config.yaml
d_expert: 32
activation: "swiglu"
vocab_size: 27563
qk_norm: false
lr: 0.00131
decay_fraction: 1.0
final_lr_fraction: 0.0
batch_tokens: 131072
dataset: "wikipedia_en"
Below are experts of layer 4 (counted from 0) of a mixture-of-experts language model. Rows are named gate (a neuron's input weights, with its number), up (a neuron's input weights, with its number), down (a neuron's output weights, with its number) and show model dimensions 0-255. Each number is 50 + 10 x the weight over its row's rms, rounded and kept within 0 to 99.
Before each expert's rows: "mostly gets" lists some tokens that are sent to it at least half of the time. This comes from a sample of Wikipedia text that the model never trained on.

# expert 164
mostly gets: " Cl", " cl", "cl", "Cl", " MPC", " l"
gate0:48 61 76 47 36 69 61 36 54 49 64 38 47 47 22 54 57 46 43 44 59 64 49 58 55 31 30 57 41 27 74 53 76 52 36 53 44 62 43 61 62 47 51 57 52 44 39 39 59 48 62 48 57 29 44 60 58 61 59 40 59 46 42 25 51 62 32 63 40 55 54 66 48 55 60 59 51 43 37 56 23 49 48 47 34 39 63 48 47 59 40 46 57 63 55 64 60 58 48 55 37 49 52 63 46 64 51 51 41 53 51 51 63 49 43 53 67 56 51 52 38 54 54 36 32 40 45 50 47 40 36 31 36 40 34 54 55 52 60 46 50 41 39 52 46 45 48 44 62 45 46 42 45 36 66 57 53 45 31 44 45 58 60 54 42 55 43 45 50 27 45 29 53 57 40 68 46 54 67 60 44 45 52 28 43 52 51 38 60 66 52 55 34 52 50 34 51 50 52 58 53 53 39 55 53 58 56 64 34 56 42 50 46 58 32 55 48 49 43 50 57 70 28 51 52 61 52 50 41 30 56 49 53 51 53 56 45 45 50 31 47 43 49 41 56 48 58 42 43 61 41 59 51 49 55 53
up0:53 37 44 54 69 44 29 56 48 54 42 47 58 59 50 49 44 39 62 50 51 60 43 51 32 61 71 48 55 61 49 42 49 46 58 65 63 41 46 49 44 54 57 44 42 64 59 55 29 59 49 49 51 58 70 38 36 53 53 74 44 50 60 51 49 58 50 52 66 46 60 41 49 52 48 46 45 60 56 54 64 39 51 58 67 54 48 55 61 43 48 51 37 40 31 39 50 37 45 48 55 37 52 38 50 46 45 35 40 30 56 49 26 65 46 66 39 45 57 44 65 46 56 57 45 59 66 47 39 44 55 63 56 46 63 49 39 58 57 53 61 52 68 49 52 36 61 61 49 33 49 54 64 58 44 51 53 47 54 48 62 58 46 49 55 41 73 56 59 67 53 63 45 63 42 23 66 38 66 43 53 50 39 59 38 39 61 60 45 35 62 45 66 37 70 41 41 48 48 38 45 46 59 39 55 31 49 42 51 41 35 68 43 48 66 47 39 58 46 46 35 36 65 45 30 31 42 46 58 55 36 66 36 55 59 63 35 48 48 64 36 60 59 51 45 55 58 65 61 48 54 66 48 42 44 44
down0:36 57 70 60 50 32 45 40 48 54 54 49 42 53 49 53 51 44 40 50 42 58 52 43 40 64 51 53 61 37 23 60 59 36 50 47 63 28 51 40 50 36 47 48 43 56 50 41 49 36 55 45 58 52 48 52 50 47 44 57 61 46 70 52 53 44 62 47 69 51 49 56 35 61 67 39 44 40 58 49 51 41 43 42 22 45 35 51 46 57 37 39 44 42 67 54 55 54 62 45 39 55 57 64 61 48 59 41 48 46 40 61 82 47 42 50 44 50 53 48 63 57 39 52 45 45 39 57 51 60 47 35 29 43 28 35 51 45 76 57 53 46 37 47 56 58 39 31 59 53 56 55 41 46 62 49 49 43 55 52 46 31 47 70 53 27 47 65 53 42 42 33 42 54 44 23 53 30 42 34 57 52 49 69 55 41 43 52 45 43 52 34 44 50 62 66 44 40 58 50 50 48 42 52 65 57 56 42 56 56 56 76 52 27 38 61 53 50 50 56 50 60 36 42 39 40 54 42 58 52 50 49 52 81 42 55 51 63 60 52 59 55 37 60 53 54 60 47 44 55 56 51 58 63 38 50
gate1:60 51 61 56 50 52 64 38 40 45 42 38 38 54 46 40 55 60 40 27 38 55 37 46 40 66 39 46 39 47 36 54 29 48 45 54 53 54 59 45 30 43 49 34 66 48 46 52 54 50 70 48 40 59 37 54 48 51 57 61 46 45 59 53 57 77 55 51 42 52 69 53 54 38 67 41 47 60 49 33 49 55 51 46 26 58 54 25 55 65 39 59 41 49 51 74 58 49 53 61 69 60 57 30 55 50 46 48 43 54 39 37 59 50 46 39 45 57 43 47 51 51 52 34 59 47 74 68 62 50 41 53 61 48 38 56 53 40 43 46 42 46 47 49 49 53 50 59 52 64 58 69 58 49 53 57 43 52 63 50 50 40 41 49 53 43 52 50 50 48 49 33 68 39 50 57 51 45 41 38 60 51 33 42 38 68 51 43 49 49 35 54 57 56 51 62 58 52 58 50 65 40 47 23 43 53 50 71 55 46 41 58 28 50 62 63 49 53 57 51 72 59 39 35 58 38 56 71 52 60 35 22 46 50 38 58 48 44 39 49 70 43 56 45 60 59 47 44 35 61 57 35 39 57 57 54
up1:59 69 45 43 58 48 40 61 64 35 44 43 56 56 53 54 49 60 66 52 45 45 44 52 54 47 62 49 46 45 39 29 44 60 56 56 42 33 45 47 64 41 55 50 48 47 38 66 54 48 44 58 79 49 67 42 49 33 38 45 63 49 54 39 46 45 43 63 64 50 18 49 38 53 41 63 51 50 45 49 60 51 47 55 54 56 44 57 47 42 49 55 61 38 47 34 45 53 51 64 39 53 52 55 66 44 44 39 41 56 51 66 32 60 66 47 58 68 63 70 45 45 48 64 50 45 49 47 43 35 57 57 58 46 71 66 51 61 59 31 67 50 58 17 59 68 47 54 59 44 54 40 54 57 58 41 55 52 66 55 47 47 68 42 55 46 47 64 45 56 74 58 23 46 49 46 38 62 51 49 44 40 47 44 56 47 39 52 55 41 62 45 45 53 53 51 47 64 51 56 39 52 48 54 37 34 44 34 34 46 48 56 54 38 35 51 37 33 44 49 57 45 62 59 34 65 58 40 55 44 61 71 50 63 48 42 61 57 69 57 42 57 82 58 49 53 46 51 55 47 39 46 45 46 53 44
down1:45 49 51 46 47 28 45 38 56 52 33 64 48 42 36 46 48 51 50 45 59 56 33 55 63 75 48 34 58 48 55 41 43 50 56 53 55 52 60 39 62 38 61 42 48 55 51 80 54 33 58 52 46 49 59 62 43 46 43 48 38 68 52 33 54 59 46 76 45 59 54 40 58 63 58 61 38 47 63 54 39 37 51 55 52 66 35 45 50 67 48 39 44 34 48 41 35 55 45 55 44 55 67 42 63 60 66 35 41 37 50 34 72 60 48 50 37 49 51 31 52 39 51 45 57 51 51 41 39 55 57 57 49 65 53 38 41 59 58 57 59 63 58 52 64 56 30 58 46 50 59 32 40 69 49 56 48 54 50 46 43 38 44 48 44 58 64 58 71 44 58 55 31 34 36 49 48 49 49 57 56 50 44 40 33 66 36 48 50 30 45 40 45 41 40 59 48 38 40 22 65 47 59 48 61 52 59 27 48 44 32 52 44 46 51 43 44 45 62 48 53 53 43 38 29 40 56 59 38 62 55 46 34 43 49 48 47 54 70 53 50 47 47 58 52 57 43 45 55 44 44 53 63 36 57 67

# expert 59
mostly gets: ")", " ·", " •", "})", ");", ";;"
gate0:47 42 51 43 45 57 33 58 72 37 48 41 67 40 29 54 56 33 49 42 43 56 62 55 35 51 48 48 63 63 42 44 45 42 50 37 67 43 68 62 40 55 46 32 40 52 47 47 63 44 43 21 35 51 63 48 49 36 54 49 38 49 59 58 50 64 35 48 34 36 63 62 61 49 21 51 65 52 51 61 39 43 56 65 59 63 51 46 73 47 54 59 39 41 69 45 56 52 53 48 45 43 68 22 57 62 48 41 63 63 60 39 44 52 60 43 41 52 60 64 61 43 35 44 47 52 49 55 63 44 48 43 42 48 24 58 59 40 54 65 55 60 37 35 51 35 50 41 68 45 56 51 35 54 50 59 58 53 37 50 40 60 53 36 36 35 59 43 46 47 50 46 64 35 38 46 55 60 47 55 71 50 44 47 50 44 50 45 37 45 61 43 33 45 45 53 54 40 54 56 62 61 58 63 60 65 49 50 43 38 54 31 63 45 40 63 49 53 46 50 62 37 47 63 67 48 54 48 46 43 43 33 51 48 38 40 39 45 56 42 55 62 54 46 48 32 61 49 55 49 39 50 52 45 63 49
up0:35 55 43 55 62 39 43 59 68 73 62 47 60 35 70 44 44 53 47 26 39 40 56 53 61 67 50 53 64 59 48 61 46 39 69 32 54 53 63 54 44 41 39 56 34 55 44 54 42 43 62 29 50 34 68 26 48 38 63 44 50 46 55 64 42 45 52 55 46 30 34 48 57 46 48 55 48 40 53 50 60 53 58 48 46 60 32 61 49 48 74 53 50 43 49 52 44 54 46 52 57 40 54 45 39 46 52 36 40 42 45 52 42 39 65 31 44 53 55 39 56 41 58 56 44 55 68 39 49 37 45 62 35 46 58 42 56 53 54 65 47 65 30 53 44 35 49 38 71 72 32 57 50 71 56 60 51 43 48 69 43 49 46 45 26 54 46 47 65 44 39 47 36 58 49 39 56 42 59 58 55 65 63 57 53 42 50 29 31 46 48 53 34 42 44 62 49 51 62 65 39 60 57 51 46 57 49 33 42 45 50 47 40 31 53 62 54 44 43 49 51 42 40 63 57 49 56 41 39 48 40 61 66 52 54 49 46 61 61 54 50 45 25 37 54 46 55 41 54 47 41 60 47 51 58 37
down0:53 49 53 61 40 56 33 45 52 54 37 34 55 65 40 40 62 29 62 39 39 46 47 58 53 65 38 60 23 59 50 48 54 58 55 32 62 57 47 50 56 56 47 30 54 53 61 38 35 44 53 37 47 60 66 51 51 59 37 38 42 44 51 51 45 52 38 53 42 67 55 51 53 53 56 54 43 48 46 60 71 53 58 66 65 72 66 52 34 47 40 49 59 45 70 38 54 47 48 46 45 49 40 43 44 38 60 70 28 43 35 53 55 43 57 46 44 44 58 60 39 58 31 47 66 32 59 32 40 55 45 34 44 70 25 64 39 37 61 74 41 61 55 50 54 47 43 59 47 46 61 41 50 49 53 46 42 36 50 26 45 61 62 46 54 44 56 50 43 51 39 50 62 61 64 43 48 40 57 54 48 59 61 31 58 54 62 56 40 66 58 59 56 60 52 57 60 55 49 58 43 24 38 54 51 47 49 39 54 27 46 65 48 57 48 45 72 44 56 67 49 48 48 64 64 44 42 49 34 51 53 42 51 50 44 57 48 31 66 51 55 44 60 37 52 53 60 48 54 58 47 42 44 56 48 55
gate1:54 58 57 64 66 38 72 60 40 45 35 43 51 57 21 47 69 44 48 50 45 46 46 46 47 25 52 40 52 58 43 47 74 51 48 50 52 40 55 54 53 50 34 53 46 51 51 57 48 35 58 66 60 24 56 31 43 61 38 69 65 31 57 59 46 55 43 47 41 58 71 60 59 60 49 44 47 57 51 54 63 41 58 43 33 53 66 42 51 30 42 55 47 52 36 43 52 62 52 55 49 61 40 31 39 51 43 62 52 41 30 45 53 64 43 35 47 73 55 60 31 46 51 47 40 58 34 42 59 25 42 38 47 47 56 65 34 50 53 32 32 44 60 59 50 41 51 45 54 43 68 44 55 53 54 43 58 58 63 48 49 27 48 60 45 47 41 41 51 48 59 46 45 54 60 66 54 53 50 63 49 49 34 55 53 54 46 58 64 55 55 48 60 36 52 62 37 59 41 52 54 51 35 50 48 42 54 52 33 49 52 53 57 54 50 32 56 56 54 50 45 37 42 59 56 18 55 48 46 47 47 33 57 55 45 47 43 42 58 57 34 33 47 53 57 48 55 56 74 37 47 46 60 42 57 50
up1:46 60 45 62 50 50 61 47 43 51 43 50 52 50 39 47 71 71 47 31 57 36 54 46 36 29 51 42 31 48 42 31 59 48 42 49 65 41 64 47 50 54 49 62 57 51 47 32 44 44 61 46 63 35 70 33 60 51 36 76 65 57 46 44 48 59 32 35 51 63 66 52 38 64 53 37 54 48 45 51 50 43 64 56 43 53 53 55 76 30 42 36 51 38 22 52 52 65 53 46 42 64 34 34 52 42 34 55 55 56 43 39 39 62 27 44 49 67 59 46 27 54 48 56 25 58 46 45 47 30 42 50 36 40 53 50 45 57 45 33 34 50 48 55 38 43 46 48 53 53 69 26 61 39 50 50 59 50 49 32 61 50 55 64 44 50 51 59 49 46 57 42 37 52 68 54 43 62 48 49 46 57 41 54 52 63 52 54 77 58 49 54 56 49 47 56 47 53 41 52 48 55 45 58 59 49 49 43 47 53 48 52 61 36 51 45 63 60 47 56 59 49 43 66 53 43 56 59 49 48 45 66 57 46 49 52 65 44 54 52 46 53 43 58 52 52 55 50 75 39 53 58 32 39 69 49
down1:45 50 66 45 56 51 60 73 62 36 41 49 48 28 57 55 52 52 52 42 57 56 52 58 34 68 46 62 41 60 44 39 34 58 42 45 56 40 60 52 28 61 48 33 60 53 38 45 56 52 48 41 55 59 60 54 74 50 48 55 42 42 34 55 29 61 54 49 42 43 53 38 44 42 46 62 58 45 41 46 39 78 59 49 50 68 55 32 62 42 51 65 53 50 49 47 41 45 69 57 50 52 46 47 47 42 39 50 57 51 50 37 50 48 46 38 67 49 43 45 44 56 47 74 51 56 51 65 47 52 34 59 37 40 55 70 47 57 67 53 53 57 47 30 46 42 51 37 56 34 48 55 59 45 60 36 51 54 51 46 39 67 42 60 48 38 47 47 65 66 57 48 62 52 52 32 48 50 53 42 53 44 47 36 49 59 47 54 49 54 43 48 42 44 50 42 53 53 58 51 56 36 46 60 52 43 25 52 50 49 44 55 54 32 55 47 49 59 54 67 40 61 43 63 74 66 51 35 37 50 70 62 28 40 47 59 47 66 43 50 33 49 85 65 62 38 64 56 43 45 56 53 58 67 66 51

# expert 153
mostly gets: " (", ".:", " Born", " birth"
gate0:42 42 38 46 47 54 51 54 37 54 51 60 65 43 56 44 30 69 43 54 51 51 58 46 51 35 40 49 63 53 31 50 56 54 54 54 54 72 55 52 42 41 68 80 61 47 45 40 60 32 48 52 54 52 46 57 69 45 47 37 33 47 67 34 39 64 56 59 69 41 37 50 38 52 44 27 42 31 55 54 30 55 39 44 54 30 44 40 41 43 54 51 43 58 41 66 41 52 52 46 53 50 39 55 49 41 61 41 55 61 37 46 52 45 39 53 56 49 41 51 51 45 57 53 58 72 61 58 36 36 59 66 55 47 46 54 44 57 39 61 53 49 67 51 52 52 46 39 29 62 63 39 59 35 45 57 50 65 48 55 33 49 41 58 71 67 61 58 54 30 47 48 52 42 43 59 44 55 52 72 43 47 51 52 58 61 35 55 60 64 67 70 51 42 62 72 43 57 55 57 51 26 61 51 48 51 47 31 49 45 44 56 39 62 51 52 49 39 70 53 57 55 49 46 59 45 44 37 55 55 45 35 44 53 59 40 51 47 60 53 71 58 41 36 45 54 48 43 48 62 51 60 60 25 50 47
up0:58 63 56 44 46 58 46 38 59 52 51 59 47 58 52 58 65 38 56 46 68 67 38 59 50 61 64 62 54 44 52 53 54 63 57 44 58 49 49 36 61 47 32 35 36 60 43 42 57 69 61 62 29 38 54 41 28 66 50 66 73 46 36 58 47 55 43 46 44 55 54 53 43 60 67 60 56 56 54 39 71 42 49 43 36 59 41 57 34 56 52 39 52 34 51 40 68 42 42 45 58 60 50 66 50 43 63 52 50 52 26 47 66 59 54 33 64 47 44 59 52 50 43 39 47 51 38 28 50 67 58 41 49 70 46 52 51 54 63 50 70 46 50 50 63 56 53 60 59 47 41 67 55 49 48 45 31 42 48 54 55 38 56 49 40 45 52 56 35 73 59 51 57 43 53 48 37 49 47 56 57 57 51 44 57 38 48 39 44 60 43 26 43 63 40 46 57 67 46 59 53 70 36 49 42 48 57 49 39 49 78 43 70 56 42 37 57 61 52 36 51 44 52 41 36 45 47 59 47 45 69 61 46 55 46 42 36 60 39 49 29 35 45 65 51 59 58 49 47 51 53 40 42 69 51 47
down0:32 57 62 45 46 62 59 43 62 48 52 62 63 68 60 44 57 41 58 42 46 55 43 47 69 49 57 54 66 26 45 49 50 55 58 41 65 43 54 35 57 62 53 39 44 50 63 54 35 46 56 56 53 41 56 58 37 43 45 55 55 48 44 63 50 59 69 66 50 35 69 49 58 46 56 43 43 46 58 57 43 44 42 42 50 55 54 56 34 50 51 56 47 59 62 55 42 38 43 55 65 55 52 57 64 51 84 56 52 65 55 39 65 60 42 46 50 47 54 47 47 41 49 50 47 59 46 40 30 67 71 58 51 66 41 50 52 49 51 50 41 34 44 63 67 45 51 56 39 71 54 47 54 67 34 52 51 53 65 55 47 26 38 61 60 58 41 48 26 48 63 43 67 57 50 42 39 41 67 51 39 49 41 64 48 45 39 52 45 49 48 40 33 62 66 49 55 33 57 55 51 33 45 34 54 52 53 47 51 53 46 53 69 68 51 79 45 50 58 57 52 44 51 37 40 34 33 64 52 44 51 57 60 45 40 57 62 54 54 63 65 28 47 38 61 55 46 37 57 42 63 56 30 53 42 35
gate1:46 56 64 49 39 47 58 82 44 58 35 54 28 34 46 59 55 41 28 54 42 57 33 58 39 61 52 52 57 70 46 48 53 47 65 40 54 41 55 34 42 51 38 54 56 71 54 56 29 45 37 50 18 56 61 50 40 45 67 43 50 56 51 61 60 53 42 41 53 41 44 60 53 51 41 56 61 64 48 54 61 51 48 42 63 53 67 66 31 63 57 53 54 37 49 60 59 49 36 49 48 50 51 51 52 53 66 41 35 52 59 50 57 64 65 46 45 44 44 57 49 66 57 50 53 35 49 52 42 44 39 50 48 32 68 35 62 69 59 42 29 57 54 58 41 44 53 54 42 54 51 67 45 41 28 50 56 45 58 53 68 48 46 49 50 45 52 41 51 45 63 45 51 70 52 55 57 55 34 40 49 43 58 51 55 37 52 46 47 35 46 57 65 61 53 43 44 48 52 40 59 57 52 50 34 40 73 34 53 53 27 51 39 68 36 43 47 56 42 48 21 56 33 39 35 51 47 52 55 44 45 62 44 40 52 30 63 37 44 40 56 62 46 46 37 52 56 43 55 47 45 54 45 45 61 54
up1:45 81 52 43 51 35 51 56 36 41 37 43 41 38 27 45 42 47 37 39 46 55 52 59 38 39 49 63 52 63 61 72 43 59 61 47 63 50 39 52 49 44 51 44 61 52 74 69 48 64 42 59 36 55 60 55 42 46 55 55 60 67 60 53 54 54 40 65 78 55 39 65 47 57 63 44 45 46 40 56 74 57 44 52 57 48 45 53 64 30 46 51 48 57 53 49 56 50 70 42 57 55 48 49 46 52 30 60 43 58 45 55 46 43 50 48 36 68 56 32 41 55 59 55 38 47 45 26 40 60 42 60 60 27 42 66 62 51 45 33 56 68 57 45 58 59 53 54 58 65 66 62 58 51 45 35 45 54 57 42 68 52 49 51 53 49 55 52 60 52 47 44 36 48 50 48 66 57 38 61 56 52 37 49 47 43 64 65 43 34 41 53 65 59 50 64 51 37 54 63 65 69 51 44 61 54 50 37 39 61 39 58 40 46 52 32 44 58 42 40 61 68 52 57 42 50 44 39 48 40 51 57 48 51 54 37 47 50 35 50 51 46 57 66 37 60 47 69 49 32 60 39 47 61 46 51
down1:57 52 63 78 58 44 62 47 55 47 60 43 55 52 44 50 49 54 64 49 61 41 35 56 41 35 60 56 38 49 55 55 49 56 32 60 60 58 44 44 50 49 64 38 60 52 55 68 49 55 39 47 66 57 55 51 49 47 48 75 41 34 55 52 36 63 57 47 47 63 50 57 53 50 55 62 42 32 43 51 54 80 58 55 36 51 51 44 44 54 60 64 43 53 65 58 60 42 46 34 52 51 49 73 54 69 42 48 59 75 41 56 65 61 41 52 56 45 46 41 53 49 55 59 65 35 36 44 51 47 47 48 57 42 52 48 38 47 31 56 48 56 64 50 60 46 51 47 23 43 41 48 49 27 49 62 50 57 53 48 54 55 42 49 41 59 60 58 46 43 51 54 62 51 47 45 44 48 51 57 73 32 64 62 68 58 59 52 49 52 36 47 55 58 63 38 53 67 53 64 42 71 54 59 46 58 57 45 42 59 45 50 39 36 63 45 52 53 50 60 52 60 36 61 44 74 53 51 39 47 62 52 48 63 59 46 43 71 45 58 70 75 63 34 38 50 68 51 54 52 53 61 56 30 70 60

# expert 162
mostly gets: ";", " —;", ");", " –;", "\";", "%;"
gate0:51 55 64 44 68 54 66 40 31 53 56 35 49 52 52 41 41 28 49 53 47 65 47 62 53 45 49 46 45 64 45 60 68 44 52 59 47 52 55 38 36 44 49 60 59 62 68 58 36 58 41 39 55 36 35 55 40 57 58 56 45 33 52 51 43 47 47 54 49 63 57 59 53 56 74 51 51 56 58 32 40 41 33 59 32 43 44 50 40 50 33 53 63 57 55 55 58 45 35 40 41 74 50 48 31 51 81 48 40 43 56 45 61 49 53 60 41 29 35 50 58 52 45 42 51 38 57 59 61 52 50 44 62 52 41 59 44 54 57 53 52 64 66 64 43 56 51 53 67 61 34 43 52 45 35 55 66 47 59 40 42 47 59 44 55 55 40 48 53 42 45 52 65 46 54 54 46 55 51 49 59 43 50 47 55 51 40 44 53 65 54 56 41 51 74 54 45 30 43 43 36 41 52 58 50 50 52 63 39 65 45 48 32 57 45 80 61 42 45 57 52 49 34 27 34 53 48 48 66 52 38 43 57 41 76 33 56 48 70 41 48 49 51 36 57 37 53 66 50 51 48 54 56 37 31 43
up0:38 52 40 41 53 60 61 41 46 55 47 41 49 39 46 35 44 24 57 49 44 67 35 47 57 34 35 29 34 52 34 50 47 43 34 34 37 50 50 36 53 41 50 68 56 49 47 60 37 36 42 34 50 40 51 75 48 47 53 46 49 35 31 36 38 33 58 60 51 58 53 50 37 47 54 60 63 68 50 36 53 50 49 55 39 44 37 41 64 53 49 51 43 52 55 60 57 59 39 31 31 51 43 48 59 47 61 41 44 55 53 35 57 52 46 56 42 58 56 51 65 49 39 52 44 35 33 38 43 48 30 44 69 34 41 56 48 63 40 41 45 55 70 58 38 60 38 49 45 56 46 49 42 46 34 60 48 49 55 37 49 46 50 56 40 50 17 38 17 52 51 50 53 54 57 62 41 42 37 51 36 52 47 52 35 60 39 40 44 45 46 49 37 67 57 47 46 42 45 55 42 45 51 56 59 39 56 61 50 73 54 54 45 47 44 55 47 44 34 46 71 36 27 34 52 56 55 59 76 55 34 56 55 54 53 49 42 50 47 37 47 51 46 45 56 53 53 58 50 51 45 62 38 48 44 47
down0:55 50 41 49 52 39 42 38 55 68 49 52 42 33 46 47 42 49 56 47 54 33 42 53 51 58 63 56 35 34 40 55 62 63 60 57 73 31 46 48 66 53 58 32 56 62 64 46 70 51 49 35 42 71 59 68 50 51 36 53 53 59 45 45 62 55 55 52 51 52 54 53 55 57 51 57 46 51 49 45 55 39 50 43 52 40 56 38 39 49 49 50 50 55 49 49 45 55 70 54 53 61 58 47 51 47 49 48 60 41 50 49 25 46 33 40 68 64 45 51 64 49 50 73 48 45 38 46 54 61 39 46 71 57 52 44 43 54 40 56 46 43 43 23 69 50 60 56 42 53 37 32 70 52 62 52 46 48 47 49 52 73 65 55 53 35 58 46 56 52 68 59 74 46 43 48 42 56 37 50 42 51 38 75 45 50 67 35 31 43 54 43 47 49 46 35 79 55 41 56 43 62 61 58 59 55 32 59 53 59 61 61 52 65 36 39 48 51 41 48 45 46 43 60 65 58 54 46 41 67 49 54 50 56 39 56 65 54 45 66 39 58 74 57 46 56 53 47 33 45 48 65 59 52 66 44
gate1:57 49 51 39 42 54 53 58 47 58 57 51 61 48 35 55 52 27 40 32 42 51 43 47 52 25 53 45 55 59 56 72 44 31 49 37 47 53 62 40 45 50 31 53 59 52 60 49 21 45 54 38 61 55 48 48 52 59 53 50 50 39 54 51 36 52 59 53 66 47 54 55 52 46 44 25 50 48 64 26 54 81 71 69 53 57 44 39 61 73 37 49 47 46 68 39 45 49 52 61 46 60 44 48 36 50 46 52 39 40 47 64 42 51 47 62 36 52 58 60 59 50 35 40 29 51 45 49 45 42 49 45 57 47 61 45 48 58 45 58 74 47 54 58 52 52 59 50 48 45 35 42 38 45 46 51 58 41 56 76 32 46 31 56 53 37 51 54 51 46 69 29 51 69 42 53 46 56 55 48 48 63 47 50 57 60 36 39 54 55 43 35 61 65 50 44 62 52 46 61 54 55 47 42 44 47 49 54 64 70 54 49 50 29 39 50 37 53 72 62 44 23 58 55 45 51 49 50 39 61 41 36 57 49 57 55 59 36 54 56 60 57 48 50 43 52 42 31 41 63 44 60 54 58 71 53
up1:48 60 44 57 51 58 51 67 46 38 82 53 56 53 49 37 52 47 49 47 51 36 67 43 53 67 40 67 38 50 43 49 53 36 39 49 70 45 62 60 34 46 51 48 50 45 38 44 50 44 56 43 41 54 53 53 35 35 45 66 51 60 39 52 52 46 58 41 56 30 61 50 54 61 66 63 46 69 45 55 47 23 46 32 53 56 50 60 54 40 60 58 52 47 30 59 54 19 41 64 48 48 50 44 48 37 45 54 60 59 54 44 39 57 53 67 54 38 58 31 51 45 38 45 66 31 77 47 56 44 38 51 64 45 58 73 42 46 60 33 49 39 67 53 49 54 46 56 39 48 71 42 38 62 46 43 44 42 35 40 34 54 68 34 32 59 40 38 48 50 36 43 51 49 56 52 36 60 63 43 42 52 45 48 40 59 46 50 40 54 32 62 40 47 52 54 42 49 60 38 47 62 59 42 59 67 48 51 54 49 50 45 47 55 42 64 59 60 40 58 26 43 64 44 48 55 51 42 63 45 49 53 63 38 49 63 57 44 64 54 36 61 38 40 36 55 56 53 48 44 51 36 43 55 46 52
down1:50 61 48 63 47 53 42 51 58 64 63 34 50 74 48 66 48 49 42 65 77 49 58 54 53 53 41 56 48 44 57 44 42 45 65 31 48 52 75 44 53 43 59 74 47 61 27 68 37 47 36 52 59 42 43 42 48 46 59 54 43 57 57 34 58 54 42 39 58 46 52 57 48 64 54 57 51 44 47 60 34 42 51 56 52 51 47 39 35 47 58 38 50 37 49 47 61 25 38 36 50 47 51 58 54 49 50 66 54 54 52 47 65 48 47 49 42 36 45 54 62 49 49 27 51 43 49 50 35 57 53 61 34 53 40 54 56 27 47 52 48 56 53 61 49 50 61 59 59 36 58 64 57 55 29 39 49 61 52 52 61 40 48 41 51 70 42 41 52 49 45 53 28 54 35 42 54 36 51 57 62 38 47 27 44 60 35 62 44 31 44 52 56 50 64 48 45 52 35 44 47 33 48 42 58 44 53 59 55 40 39 28 34 29 39 62 57 37 47 30 54 60 56 51 49 45 61 59 67 45 42 43 53 31 73 53 62 48 44 33 61 47 33 44 57 38 43 43 49 50 42 46 51 64 48 39